python train.py --router_score="softmax" --balance_loss=0.00434 --init_std_router=0.0291 --norm_eps=1e-05 --grad_clip=2.0
Below are experts of layer 2 (counted from 0) of a mixture-of-experts language model. Rows are named router (the router's row for the expert), up (a neuron's input weights, with its number) and show model dimensions 80-159. Each number is 128 + 24 x the weight over its row's rms, rounded and kept within 0 to 255.
Before each expert's rows: a language model's description of what the expert responds to. This comes from a sample of Wikipedia text that the model never trained on.

# expert 39
Description: Adjective stems and suffixes. Adjective stems and endings such as ind-ependent, soc-ial, convent-ional, contempor-ary, and common adjectives new, known, such, local.
router [138 108 154 132 107 111 146 154 145 122 110  98 121 132  86 168 101 113 130 120 140 112 143 111 133 141 110 163 103 149 137 119 118 166  89 153 135 142 158  89  96 114 160 109 129 173  94  90 137 133 107 148 105 110 105  87 152 122  96  97 117 100 125  98 100 164 131  94 166 124 146 167 160 146 145 106 132 126 123 109]
up0 [156 111 141 118 107 108 138 157 137 136 106 140 100 113 160 158 136 154 164 179 140 107 128  76 124 111 144 142  66 144 110  96 137 129 136 115 116  97 142 110 121 125 132 123 161 120 129 118 156 147 128 107 137 172 140  87 103 157  93  72 102 172 173 127  85  81  98 161 123 131 127 168 139 159 150 135  88  71 143  87]
up1 [ 79 164 116  99 119 136 120 127 104 101 114 152 160  47 175 132 139 117 162 114 133 107 139 147 113 119 162  89  96 146 121 115 126 121 113 107 142 131 124 113 133 148  86 140 142  85 127 119 145 110 148 163 167 150 117 160 122 163 158 177 141 134 131 132 139  84 158 159 128 153 133  85  88 120 130 146 126 119 135 104]
up2 [118 157 117 121 138 128  83  86 121 141 102 139 100  87 151 151  98 150 158 118 114 104 159 113 141 104 131 139 103 138 101 159 115 116 103 147 107 149 135 101 120 104 123 179 103 138 130 118  99 154 163 134 140 118 170 135 183 145  91 171 112 145 124 117 105 121 117 173 133 148 139  42 124 129 166 151 154 102 154 128]
up3 [115 105 110 113 126 141 121 123 130 119 153 107 135 120 114 121 116 142  99 159 140 133 132 140 125 132 156 131 123 133  65 141 122 138 162 122 127 135  97  87 117 130 177 102 108  99 117 136 153 124 169 168 122 169 124 152 160 175  97 101 126 149 123 133 110 162  89 109 175 143 147 106 126  97 177 109 150 136  91  80]

# expert 21
Description: Preposition "of". The word of after quantifiers and nouns, such as many of, each of, state of, promoter of; also table pipes.
router [165 140 144 114 140 140 176 162 148  99 135 143 148 147 107 138 137 113 111 198 121 122 185 102  85 152 114 103 127 118  98 125 100 140 132 134 170 155 130 121 115 165 129 121  81 135  98 131  94 148 117 129 134 142 124 111 164 173 175 118 138 113 126 109 147 123  90 151  62  87 134 103  87 161 144 116 138  94 136 144]
up0 [100 169 149 123 130 144 104 114 179 157 153 116 147 110 119 177 106 143 131 161 137  93 151 169 122  87 140  99 100 127 127 147 125 104 105 145 122 108 116 152 124  65 140 149 134  93 118 116 170 132 114 116 122  96  88 117  65 193 112 108  90 137 144 148 155  88 123 112 137 166  95 106  97 130 129 107 126 131 157 141]
up1 [144 159 145  95 108 120 144 139 149 119 147 100 118 113 139 119 141 102 124 157 136 129 130 111 182 120 155 145 126 137  92 144  80 171 113  97 151 151 128 144 101 132  44 159 119 156 117  83 186 142 155 169 166 134 111 108 135 123 126 176 162 148 113 107 134 152 142  81 144 123 102 158 122 160 148 140 120 115 149  77]
up2 [ 71 122 158 195 128 114 130 158 100  83 102 139 109  99 143  86 134 108 148 123 139  94 121 133 113  64 164 180 130 121  92 109 142  90 118  99 153 149  97 153 122 132 153 130 150 135 128  80 134 108  98 144 100 140  97 168 123 126 116 143 148 131 172 127 134 107 141 172 151 145  99 155 126  96 128 120 146 117 143  74]
up3 [119 144  80 129 161 129 117  97  98 114 133 131 121 136 102 148  96 127 102 129 133 153 126 141 143 122 102 121  78 112 116 148 108 112 160  87 154 126 174 119 134 136 117 146 161 135 155 171 133 156 129 130 170 147  91 117 120 105 173 118 152 147 110 108 138 165 118 135 112 125 135 128 151 126 164 109  89 117 133 129]

# expert 17
Description: Mid-sentence commas. Commas after a noun phrase or subject inside a sentence, often fused to the word (ation, es, al), followed by the, and or which.
router [167 184 155 117  74 139 124  85 113 132 132 142 165 133 165 161 113 100 147 161 101 154 105 122 119 137 127 101 138  91 146 114 142 117  60 166 124 140 171 142 126 133 132 146  88 160 116 121 122 131 155 129  87 116 112 154 114 115 147  94 136 128  97 141 125  92 102 110 128 111 140 161 109 139 112  93 116  97 162 135]
up0 [139 126 135 124 139 113 118 113 141 138 157 131 151 114 118 170  98 132 104 124 125 162 165 164 133 148 149 119  98 135 134 153 150 148  99 104 112 164 167  95  96 136 129  91 128  78 108 109 128 104 134 114 127 120  93 143 122 178 135  99 143 156 138 118 166  75 135 146 120 134 173 135 166 151 133 136 112  89 155 107]
up1 [106 156 116  86 137 125 126  95 123 121 126 106 115 101 132 107 114 145 119 160 157  69 109 124 124 147 138 125 112 145 170 106 106 112 123 116 120 155 138 159 126 131 128 177 115 129 118 137 141 136 132 173 128 177  93 110  92 176 119 119 131 167 126 131 192 112 167 115 110 121 140  91  93 152 191 161 148 120  96 122]
up2 [ 98  62 146 144  87 115 156  94 126 131  94 139 120 115 158 119 151 123 111 141 128 103 138  96  91 112 141 132 106 153  85 107 111 144 105  89 142 138 114  68 144 167 117 115 111 142 152 108 124 120 109 131 124 131 144 150 135 168 126 136 121 122 120 109 104 166 153 103 143 113 114 129 118 141 141 129 131  96 143 101]
up3 [ 99 126 119 102 131 114  94  86 103 109 135 153 136 127 123  74 135 141 100 113 108 138 129 110 140 150 179  85 114  98 142 124 102 113 129 124 115 139  96  82 142 133 135 112 119  85 142  84 125 152 136 142 143 109 132 137 112 114 121 129 128 142 173 138 143 114 128 193 103 186 110 126 113 102 110 121 131 105 105 166]

# expert 15
Description: Mid-word fragments. Middle fragments of longer Latinate words, such as con-st-ellation, Char-act-er, consol-id-ated, dedic-ation, unr-est.
router [109 186 133 112 105 105 118 173 140 145 157 151 157 124 104 134 122 156 137 126 118 127  65 159 129  96 149 117 150 127 122 152 111 114 123 158 116 139 106 147 129 101 105 113 155 138 121 135 151 111 156 126 129 124 103 146  94 125 112  83 128 132 123 156 123 140 130 132 123 140 129  82 113 128 116  88 140 145 152 133]
up0 [128 166 158 146 109 106 154 167 161 152 127 111  87 120 142 137 147 130 134 132 137  97 177  90 120 131 108 136 135 137 129 165 152 122 141 127  97 123 148 143 137 139 157 116 155  78 100 119 169 112 118 124 131 121 102 106 133 123  92  89 122 127 112 116 126  80 138 153 108 169 127 132 103 103 159 102 142 121 110 126]
up1 [106 184  96 116 137 186  73 123 159 121 151  96 135 121 154 145 129 149 103 149 148  84 138  78  77 132 127 115 116 165 115 154 124 132 148 116 143 175  93 119 140 147 136 180 149 141 142  94 142 160 120 141 136 127 119 107 117 172 145 117 145 154 136 159 116 101 127 140 136  97 126 101 118 162 149 141 130 108 112 157]
up2 [143 107 123 137 134  86 124 159 152 112 117 122  96  99  94 131 199 154 120 111 108 112 119 102 104 105 109  70 128 121 132 138 142 125 112 139 137 143 135 138 125 156  99 171 154 100 131 178  96 133 116 150 149 127 120 138 149 114 105 137 153 148 135 144 148  87 119 177 144 163 123  82  90 136 149 117 125 128 105  93]
up3 [137 123 170 117 180 141  97 110 101 113 133 155 161 119  94 158 119 116 100  86 131 115 125 127 130  80 133  63 147 143 105 170 119  87 155  92 118 142 113  85 109 124 138 121 145 150  95 128 120 139  88 141 131 133 120 143 169 132 147 118 113 119 117 164 164 115  95 130 147 162 143 110 172  77 113 101 170 121 102 158]

# expert 11
Description: List-item dashes, word pieces. Hyphens opening lines of bulleted lists, plus inner pieces of technical or foreign words like Peptost-re-ptococcaceae, sul-ph-ate, Phil-osophy.
router [103 101 124 133 101 108 161 103 161 137 137 160 121 152 172 124 147 127 140 129 118  96 122 136 143 103 122 151 139 111 111  82 121 125 106 129 144 167 127 124  92 107 101  81 114 104 124 116 128 113 114 119 110 119 166 159 124 121 136 150  83 135 191 109 104 138 177  78 157 136 128 153 155 137 123 173 161 134 181 136]
up0 [156 140 137 133 183 114 140 115 124 112 164 138 153 136 143 161 126 121 119 159 134 165 137  81 127  85 148 144 118 146 114 142 155 137 108 111 151 136  98  99 126 112 135 119 134 100 133 137 143 124  95 135 148 158 146  78 134 101 115 118 110 101 148 133 143  55 129 131 124  92 115 117 143 152 136 112 111  87 132 157]
up1 [ 94 154 145 134 146 155 113 135 136 119 128 123 143 121  94 122 121 119 140 144 105 109 106 114 141 141 182 134 124 175  97 158  81 119 111 132 102 165 138 116 105 123  93 123 121 118 109 107 109 154 128 123 169 126 127 113 102 145 108 147 104 129 141 107 138 115 151 100 146 105 117 134  65  87 110 131 129 136 126 136]
up2 [124 145 143 116 116 139 130 138 109 109 132 162  93 106 107 151 167 105 128 153 112  95 156 122 114 139 115 142 137 147 176 179  77 119 144 124 120 129 154  99  80 136 101 156  78 174 101 134 126  96 137 146  80 156 112 141 136 140 121 147 134 149 134 119 126 102 174 177 152  88 105 147 109 128 127 134 155 115 110  97]
up3 [109 100 133  98 112 119  70 140 173 115 124 191  87 122 136 130 140 164 109 144 130  75 135  96 112  96 126 126 122 134 164 160 134 122 120 136 127 158 116 116 150 140 123  99 147 143 109 105 117 125 122 113 131 141 124 146 133 130 165 114 119 133 123 128 134 119 133 122 140 131 150 136 116  87 130  84 195 128 136 102]

# expert 25
Description: Verbs and participles. Main verbs right after the subject, especially was, is, were and been, plus past-participle endings such as -ed, -ten, -wn.
router [131 139 108 144 101 144 100 121 142 142  91 118 165 130 144 112 125  92 110 149 149 140  93 170 123 134 117 132 139 120 107 143 150 158  87 155 104 113  79 114 105  76 128 147  69 175 178 146 170 133 155 155 157 129 128 158  86  95  92  98 115 144 126  99 123 144 106  97 134  98  93 144 102 116 122 138  82 128 132 139]
up0 [144 131 155  92 120 103 109 116 133 156 115 179 134 120 126 133 145 128 137 140 106 170 143  97 152 110 151  96  69 144 107 133 135 118 100 137 122 129 193 116 138 113 103 103 121  95 105 106 129 111 142 142 121 135 157 125 125 157 131 109 110 113 109  98 146 154 150 126  97 136 124 130  89 124  93 105 130 123 145 100]
up1 [127 104 124  75 113 164 141  81 149 107 121 176 132 121 112 152  90 122 118 134  96 118 127 106 125  92 152 142 135 124 105 102  95  88 105 139 139 138 182 146 143 127 116 162 135 128 100 149 136 128 135 105 166 163 124 136 137 144 123 113 107 151  99 131 148 133 160  99 139  93 135 129 117 118 155 142 186  89 129 103]
up2 [134 109 131 128 155 109  79  99 167 111 108 164  98  90 157 111 148 163 130 158 137 105 195 129 122 118 113 130  77 110 135 155 105 138 142 137 150 126 153 125 108 179 166 145 122 149 140  81 154  94 116 124 151  88 163 128 134 180 124 139  85  94 132 120  84 129 146 130 119 177 114 114 151 121 123  70 160 117 184 150]
up3 [121 126 157 112 134 129  59  88 131 106 148 188 113 134 126 146 144 168 148 153 138 136  88  88 103 137 125  87  96 135 140 164 101 136 143 110 145 117 133 107 115 146 144  79 116 135 145  97 133 143 116  94 145 117 165 117 115 163 124 105 119 118 117 149 130 135 112 125 159 127 131 129 124 107 138 135 176  98 109 133]

# expert 20
Description: Connectives and line breaks. The preposition to (ambassador to, leads to), infinitive to, will/would, and, line breaks and table pipes, often following a noun.
router [ 85 133 143 130 107 102 155 105 123 102 132 125 161 121 115 115 133 165 144 121 121 138  92 175 139 166 137  95 130 108 125 140 127 114 106 112  76 135 126 160 167 154 138 141 132 118 131 157 125 116 112 125 129 116 143  90 131 149 144 140 117 137 102 155 129 133 129 121 166 161 144 158 151  83  97 103  83 114 129 125]
up0 [118 150 108 150 134  60 133 158 160 124 112 142 139 128  99 154 122 104 129 119 109 158 146 132 138 106 109 146  96 128 143 183 127 121 141  95  95 133 133 162 160  78 113 160 134 120 123 125 115 146 121 150 175 141 127 104 147 116 134 126 114 126 152 117 111 126  92 166 109  88 116  85 164 143 137 139 123 143  94  82]
up1 [133 169 138 116 124  88 154 159 115  93 108 120 132 118 147 131 116 157 207 161 130 144 128 142 147 153 118 145 134 161  90  86 101 110 106 147 123 143 152 148 106 133 118 159 100  90 112  92  89 148 171 102 127 140 100 122 105 120 130 108 159 166 127 125 124 116 124 161 133 144 115 136 116 116 117 124 137 141 160 118]
up2 [123 139 170 152 137 122 101 101 156 121 134 121  93  94 104 102 115 158 122 132 162 136 165 127  83  79 119 122 158 126 144 139 104 119  97 140 124 132 118 127  95 131 124 147 147 156 192  71 161  62 130 109 118 142 180 192 127 146 108 131 136 140 146 129 175 108 110 140 119 144 137 125 135 128 115 100 135 117 127 105]
up3 [ 94 129 132 129 126 146 120 145 184 130 158 125 100 127 130 160 127 143 115 104 114 146 133 113 109 127 133 126 120 152 140 162 129 137 141 123 164 139 135 126 121 141 129  85 110 118 103 194 122 149 147 151 142 133 105 126 146 108 135 111 108 141 137 105  85 144 180 124 150 112 156 152 120  96 147 160 156 100  85 108]

# expert 0
Description: Auxiliaries and adverbs. Auxiliary verbs, negation and adverbs after a subject or modal, e.g. was, been, be, not, also, later, often; also word-initial verb pieces.
router [144 123  69 142 124 141 135 165 132 134 102 166 112 114  93  89 105 144 123 158 173 162 155 135 125 107 153 109 126 111 106 155 100 130 119 131 140  90 122 107 117 129 155 150  90 114 173 126 115 142 128 119 149 126 155 124 146 154 116 143 112 152 154 134 113  94 122 105  82  91  97 144 150 138 183 163 117 151 124  81]
up0 [145 178 143 163 138  87 157 149 127  91 117 131 108 134 163 166 159 151 128 179 111 114 133  44 133 118 135 119 105 144 141 156 160  79  97 166 137 140 139 136 148 107 144 105 130 122  86 125 153 134 129 125  97 155  93 116 124 142 103 117  86 135 116 125 134 110 103 155 131 113 135 122 128 138  84 127 115 119 168 104]
up1 [104 161 131 102 115 138 154  84 146 110 180 106 159 112 140 122 140 136 116 132 122 105  68 111  94 158 183 166 149 189 119 135 142 138 145 121 141 108 133 147 146  95 127 157 152 128 121  75 144 108 130 142 147 161 121  99 112 159 125 153 167 126 110 116 141 150 193 112 183 138 118 123 110  87 154 146 180 148  99 135]
up2 [150 164 134 124 131  89 132  80  78 146 165 141 117  86 123 154 111 118 134 131 107  97 126 119 101 131 176 122 134 108 132 152  89 137 107 126 153 166 134 100 113 115 153 183 157 144 119  90 112 113 114 160 129  96 129  95 156  95 114 120 127 101 157 113 139 135 121 166 129 155  74 117 144 119 144 124 135  93 167  93]
up3 [ 96 130 135 102 120  92 117 109 114 118 159 143 128 149 105 151 127 134  93 134  94 132 133  82 133 148 130 141 131 118 119 139 138 111 136 153 111 112 113 127 110 157  77 127 138 146 142  71 119 115 156 119 139 183 157 133 138 102 110 106 182 136 114 153 172 142 158  88 118 179 114 108 161 107 137 143  92 111 111 139]

# expert 30
Description: Temporal conjunctions. Time conjunctions and prepositions opening clauses, such as after, during, until, while, when, often right after a year or date; also table pipes.
router [142 111 114 142 143 109  78 125 121 105 129 109 122 145  92 161 179 111 120  85 113 110 142 138 107 127 121 140 123 143 102 125 130  93 167 111  96 163 153 119 115 158  95 148 164 126 164 151 161 117 132 125 112  97 140 121 136  99 147 185 112 103 100 128 155  91  86 118 136 119 110 148  92  94 128 115 125 105 144 134]
up0 [107 105 106 147 150 104 121 103 169 129  98 138 106 104 157 173 119 152 111 152 140 120 152 110  93 112 111 136  71 119 115 138 159 154 104 110 152 123 171  96 103 106 108 122 117 135 134 155 103 139  75 131 167 156 139 154 129 149 120 133 105 157 132 125 114 104 169 140 116 171 150  94 178 109 117 113 103  96 157  60]
up1 [129 142 138  74 121  79 145  93 119 122 139 160 118 121 150  96 132 147 111 157 130 138 149 122  57 144 134 113 110 135 117 140 157 149 134 120 121 166 143 149  76 153  86 147 112 102 162  73 159  91 164 132 132 119 110 136  98 185  87  92 137 179 116 141 118 100 107 130 159 118 103 153 118 133 130 119 176 122 145  76]
up2 [127 136 109 128 149 128 122 130 116 113 136 136 109  82 148 142 141 131 142 131 107  66 126 149  95  82 177 132 117 150 103 119 131 133 103 122 134 125 130 120 137 156 151 151 153 132 149 119 128 146 165 118 149 140 101 190 171 157 133 144 130 127 167 142 136 110 156 134 160 141 116 109  86 145 134 143 167 107 179  99]
up3 [139 149 126  95 126 132 105 145 118 121 139 174 125 135 150 127 128 140 132 129 144 112  99 117 130 122  71 100 111  62 124 145  93 147 129 115 154 142 145  85 139 185 134  88 156 114 131 157 135 105 130 136 141 101 140 144 147 166 113 132 162 129 151 102 120 127 114 145 120 145 155 115 125  92 152 109 126  74 119 108]

# expert 14
Description: Word-initial lowercase letters. Single lowercase letters starting a word split into pieces, after articles or verbs, such as f-amous, h-orses, sc-andals.
router [173 109 134 139 159 114 145  78 118 116 126 108 107 137 121 144 150  96 138 168 152 144 146 126  96 102 127 128 166  98 122 127 123 112 105 143 151 104 114 139 149 138 140 183  80  99 106 144 108 164  93 112 129  96 144  98 177 155 113  78  78 161 122 108 154 110 164  89  86 141 118 115 123 163 118 110 168 174 145 122]
up0 [134 142 116 152 159 144 124 118 175 128 113 126 187 118 128 153  82 196 121 161 118  87 127 134 128 156 133  99 118 116  88 139 144 122 113 145 131 111 135 136 142 121 131 125 120 118 123 108 165 140 147 122 129 120  89 127 116 171 101  85 123 114  97 184 130  70 144 181 105  79 136 119 137 116 122 107 146 154 146 107]
up1 [ 90 248 145  89 119 161  84 136 159 104 135 102 173 116 140 108 128 130 135 150 102  76 109 127 131 178 128 150 138 137 129 147 125 142 117 124  74 126 139 119 109 134 116 159 121 143 153 120 182 137 177 134 169 123 101 151  86 140 127 115 131 115 104 108 157 104 129 107 144 139 118  94 103 107 134 140 179 168 122 150]
up2 [148 148 129  76 166 115 118 109 139 139 140 144 115 106 106 132 126 118 150 120 152  95 144 131  88 139 172 157 139 117 117 146  89 146 132 136 137 141  90 111 154 131 134 183 172 170 156  96 112 103 157 149 114 124 134 129 141 129 103 144 150  72  98 123 135 118 141 135 136 138 111 128 151 118 116 136 166  85 149  88]
up3 [113 186 135 112 155 106  90  83 145 136 109 111 138 133 166 117 112 159 150 114 145 111  97 103 133 130 160 130 123 154 148 170 145 117 123 132 135 135  94 126 127 127 117  97 153 134 115 147 141 124 123 140 155 130 124 100 140  96 115 160 141 125 102 174 157  82 129 123 160 167 131 155  90 124 121  53  79  79 127 176]

# expert 26
Description: Name-ending pieces, prepositions. Word-final pieces of foreign names, like Iran-i, -ya, -ians, plus prepositions by, in, at, from and colons in citations.
router [123 161 141 122 147 138 163  90 133 124 173 121 181 134  96 114 110 174 115  87 146 152 146 143 125 137  83  84 167 166 164 132 105  92 117 108  94 101 112 114 144 137 113 183 130 137 134 146 116 154  97 141  85 132 138 118 112 123 106 134 163 114  95 122 114 147 136 105 129 129 112  87 123 135 175 145  81 118 103 159]
up0 [125  82 115 134 146  68 142  91 132 182 116 128 115 130  93 116 137  99 136 123 140 100 135 149 161 127 130  94 139 113 136 120 133 103 157 132 114 169 148 147 134 178 125 130 139 130 114 111 118 138  64 116 127 125 174 129 117 141  87 100  48 125 127 125 103 103 161 162 104 152 155 150 112 148 120 153  93  68 145 127]
up1 [ 94 125 135  98 106 123  76 127 148 104 145  94 129  98 153 107 154 182 147 113 154 120 130  63 107 142 167 111 127 149  89  99 107 161 111 136 135 122 140 113 113 117 133 133 196 115 115 109 167 129 136 117 141 128 111 114 131 142  72 162 159 144 130 113 106 106 135 134 141 115  91 121 152 131 101 161 112  98 114 118]
up2 [114 139 126 121 116 152 112 119 100  68 144 136  91 118 133 140 123 164 123 116 122 116 137  89  98 109 161 147 122 149  90 150 118 157 155 103 142 120 119 139 136 144 125  77 147 128 152  88 135 123 118 122 155 134 183 109 174 126  85 152 148 125 128 135 171 147 157 191 114 120 127 108 101 141 127 117 145 126 137 119]
up3 [134 144 158  90 116 124 108 111 117 118 166 135  91 147 109 138 115 116 145 169 118 145 145 130 104 139 131 137 127  67 114 154  95  96 164 136 142 123 125 131 164 166 101 127 153 133 116 138 156 135  72 139 124 105 142 116 109 182 140 151 157 127 146  93 125 111 149 115 138 149 127 168 143 124 144  82 143  97 112 136]

# expert 12
Description: Pieces in names and tables. Mid-word pieces of foreign place and personal names, plus dates, numbers and country codes in pipe-separated tables, e.g. Tir, Quanzhou, September 26.
router [121 130 138 131  91 165  81 149  96 128 123 127 148 121  94 137 140 134 119 120 176 163 176 112 147 138  92 147 119 179 136 109 203 147 113  77 113 155 149 138 103 134  97 104 155  91 131 142  80 151 110 137 137 131  94 106 120 111 137 157 117 135 110 110  81 115 153 153 145 110 169 128 118 116 106 180 123 148  89 130]
up0 [105 117 112  97 139 131 123 131 104 134 114 125 145 113 100 178 109 128 111 130 141 100 130 125 151 128 147  54 130  92 146 144 133 120 111  91  94 110 177 142 144 111 146 147 109 117 110 125 127  83 136 113 172 119 106 110 116 127  94 125 124 130  86 173 173  93 132 148 131  95 132 114 128 129 143 123 141 127 109 136]
up1 [104 114 133  88 128 150 137 151 107 137 106 121  83 120 132 128 132 121 119 122 118 143 139  94 128 156 145 132 163 149  70 124 103 147  92 170 162 133 137 129 112 121 142 164 131  95 168 118 156 128 103 134 129 159 152 101 117 124  87 148 155 105 134 134 118 124 122 112  98 109  93 121 111 150 125 104 164 178 111 108]
up2 [123 110 120 150 135 125 103 140 147 153 135 174 101  97 136 158 111 158 148 155 162 135 126  98 123 152 131 128 118  93 111 127 106 115 156 112 121 110 131 139 107 109 120 120 110 138 147 150 142  62 114 138  79  94 114 188 124 144 103 116 125 113 171 187 121 117 117 146  89 113 133 130 175 105 102 140 165 135 148  93]
up3 [139 157 128 114  93 138 115 154 135 135 130 181 154 138 182 129 122 140 122 111 132 125 168  98 138 103 144 148 128  88 132 174  86 150 163 115 172 151 152  99 135 192 175  81 130 130 127  91 107 132 141 127 127 123  87 116 183 149 141 168 166 153 115 125  93 147  97 150 106 175 131 153 119  92 124 118 147 108 130 119]

# expert 35
Description: Headings, table breaks, name pieces. Line breaks, ==, === and | in headings and tables, plus early pieces of capitalized names such as M-e-xico, M-it-chell, Benf-ica.
router [147 122 111 101 138 113 114 160 117 169 151 158 126 126 129 108 160 117  79 153 146 167 119 126 128 127  97 126 112 159 118  98 146 127 151 110 132 116 101 143 147 155 100 141 162 123 124 152 148 116 117 157 177 140 114  96 129 125 183 126 153 133 145 155 118 157 124 149 112 140 134 142  99  89 167 100 118  78  89 122]
up0 [138 163 121 142 167 115 150 142 131 134 122 170 102 118 124 179 142 135 125 139 140  25 167 107  55 140 127 139  98 140 135 163 130 105 123 121 118 104 130 135 150 131 143 138 148 119 121 116 145 120 132 138 148 132  89 145 117 131 146  98 108 152 138 125 128  82 125 144 161  97 133 122 113 157 171  98 112 109 110 109]
up1 [136 178 124  61 116 167 136 140 106  86 109 118 126 121 130 118 115 144 122 131 145  82 104 106  97 140  96 107  87 161  56 125  83  86  95 121 138 130 131 138 164 128 143 138 130 136 113 130 123 110 146 154 130 183 112  89 145 168 101 112 162 152 140 138 145 145 133 108 154 152 116  89 119 132 139 104 127 175 117 133]
up2 [118 124 129 108 122 103 131 159  88 123 130 147 162  94 151 109 155 105 130 114 114  98 108 115  99  74 141 149 126 174 117 133 138 128 125 112 122 148 125 136 105 143 108 130 126 156 104  98 139 132 137  97 120 155 151 165 164 169 103 116  99 137 106 137 115 129 148 139 182 135 123  82 110 129 136 188 188  83 142 139]
up3 [121 159 108  76 108 155 143 132  97  91  91 102 113 133 105 122 150 109 115 102 141 112 125 120 106 102 177 100 105 120 100 176 148 109 128 106 114 140 111  36 156 146 149 104 144  77 144 153 120 111 126 131 154 152 186 109 121 134 135 108 122 114 107 112 163 113 110  91 140 127 110 112  82 126 137 157 149 150 105 134]

# expert 7
Description: Agent-noun endings. Suffixes and nouns naming a person's occupation or role, such as -ian, -ist, -or, politician, member, director, often in biographies.
router [131 145 116 127 116 103  88  95 151  88 136  90 165 122 135 141 103 152 136  63 125 113  96 107 140 158 155 144 154 125 155 158 106 102 113 149 157 110 139 137 116 124  96 153 127 148 119 148 156 120 140 128  93 103 125 104 105 114 131 112 179 122 107 114 152 117 146  90 127 151 115 158 142 182 115 113 136 118 147 135]
up0 [ 89 143 131 161 142 133 135 112 183 127 115 132 125 110  91 125 164 137 135 129 120  87 168 158 120 115 129 129 120 101 155 151 173 133  83 120 141 143 139 108 107 110 119 113 179  94 130 149 150 123 143 119 142 135 141 124 136  79  99 129  89 142 118 174 147 106 168 130 127 134 117 115  88 143 143 140 155  63 158 106]
up1 [115 125 103 119 100 136 123 141 103 146 128 116 135  99 125 107 148 132 103 120 154 123 150  94 149 122 101 134 122 125 104 114  99 131 118 132 112 157 153 131 150 126  99 117 158  87 123  68 114 153 165 153 152 118  98  94  84 124 108 121 130 118 113 101 117 161 162 149 117 123 138 114  94 101 176 112 146 144  93  85]
up2 [111  93 140  94 116 140 169 125 138 123 120 156  94 102 131 126 117 155 153 174 119 110 144 126 128 109 108  96 125  85  95 133 113 112 152 130 100 106 123 123 113 153 124 151  94 123 117  90 127 109 148 174 191 177 177 130 130 172 137 105  98 125 141 175 116 145 142 155 154 148 151 115 119  99 129  85 161  95 161 139]
up3 [ 46 155 132  83 146 144 137  91 143 101 110 109 141 128 130 154 148 148 100  97 110 111 113  78 121 134 130 106  67 137 161 145 122 131 177 152 130 134 172  85 156 155 135 108 148 118 150 160 144 183 133 165 154 102 100 101 137 130 141 150 153 149 149 133 139 143 121 124 166 129 161  83  97 114 128  93 139 166 141 114]

# expert 13
Description: Latin taxonomic endings. Endings of Latin genus and species names in biology lists, such as -us, -ae, -ens, -is, -ata, plus line breaks and Greek-letter bytes.
router [155 147 140 115 146 174 126 122 169 132 114 114 150 122 156 160 128 138 185 102 117 148 131 108  86 164  72 115 116 142 111 124 122 115 149 132 121 115 151 170 162  70 115 135 102 121 123 113 156 103 101 116  93  82 149 127  96 146 124 132 134 139 126 109 138  80 125 100 143 121 150 153 117 112 125 124 126  95 135 192]
up0 [149 130 127 105 147 109 108 204  98 147 164 127 136 122  83 111 127 129  94 171 115 118 163  79 143 138 121 123 121 153 139 118 100  93 142 142 150 129 153 146 158 141  97  96 151 141 150 109 146 132  88 115 119 111 114 109 124 151  97  94  88 124 169 188 150  76 136 134 100 135 124 159 139 111 158 120 114 114 102 147]
up1 [ 80 152 152  83 156 156 118 146 140 116 138 111 128 102 117 131 110 139 142 160 131  96  70 117 119 116 175  99 118 135 114 142 129 122 109 135 143 124 151 135 128 115 126 173 114 108 118 129 162 142 116 201 172 109 113  66  68 146 100 102 125 161 120 132 134  74 141 137 157 129 149  51 133  91 131 110 120 113 147 136]
up2 [ 95 163 146 137 125 111 111  84 151 132 133 161 114  94 128 210 152 161 118 173 121 103 145 136 110 121 117 142 160 132  75 108 101 181 123 104 112 142 143 128 108 143 137 171 150 145 155  78 149 111 100 112 142 161 117 114 132 147  79 108 103 160 118 139 147 144 184 117 123 156  79  96 119 140 138 105 148 100 162 118]
up3 [110 144 158 102 111  98  81  62 133 108 149 152 162 130 100  79 135 170 167 123 126 108 107 120 124 147 143 160 127 111 118 161  96 115 146  78 133 143 110 133 111 149  93 138 154  96 152  92 128 160 112 141 161 107 133 110 172 128  72 152 127 159 182 148 138 134 130 131 147 139 145 135 113 102 156 131 119 104 189 128]

# expert 1
Description: Name-internal word pieces. Middle fragments of proper names and rare words right after a capital letter, such as B'ret't, J'ul'ia, Ag'g'regate, Bar'n'es.
router [158 128 119 155 136 133 106 162 110 114 141 122 127 141 121 125 100 127 100 119 111 113 166  77 147 111 157  93  99 109  96 143 124 125 139 127 105 135 127 113 159 171 176 108 176 100 153  83 133 149 128 118 156 103  77 104 137 121 124  99 149 154 167 156 113 146 113 148 164 144 140 153 137 103 119 169 189 182 142 139]
up0 [150 160 134 132 122 112 108 140 132 159 113 169 100 120 151 199  93 132 125 139 139 125 155 118 104 115 103  93  85 111 115 107 157 133 126 106 142 100  90 130 163 121 139 104 130 116 126  98 109 146 102 129  92 168 101 121 161 177 137 136 160 142 134 160 121  97  94 158  98  92 117 135 114 112 170 114 156 129 153 140]
up1 [129 197 155  84 129 127 112 141 119 119 112 135 130 115 151 112 151 137 103 166 120 121 145 110  85  78 131  81 132 122 103 155 123 116  85 101 111 152 114 178 174  90 134 160 126  98 114 123 189 120 141 141 121 114 122 154  91 186 110  82 140 146 147 147 151 125 137 129 104  98 111  90 128 151 177 129 129 108 132 153]
up2 [ 97 120 129 135 163  87  96  95 119 123 134 146 108 103 114 146 131 165 137  92 125  98 134 132 106  99 132 147 143 202  80 159 116  98 166 101 112 111 141  93 123 154 102 155 155 140 159 146 200  84 126 106 148 124 127 147 137  98  86 137 134 116 146 146 149 137 178 167 106 116  73  95 144 139  87 116 120 122 126 162]
up3 [135 128 134 102 116  98 119 131 114  96 129 193 131 129  85 113 129 120 126 126 134 127 147  76  82 111 128 132  73 111 119 155  93 133 131 155 148 134 112  81 141 169 108 117 150 124 150  87 103 121 107 134 150 131  89 146 151 118 132 157 138 174 142 145  70 129 128 139 129  99 131 118 118  94 107  83 115  87  85 131]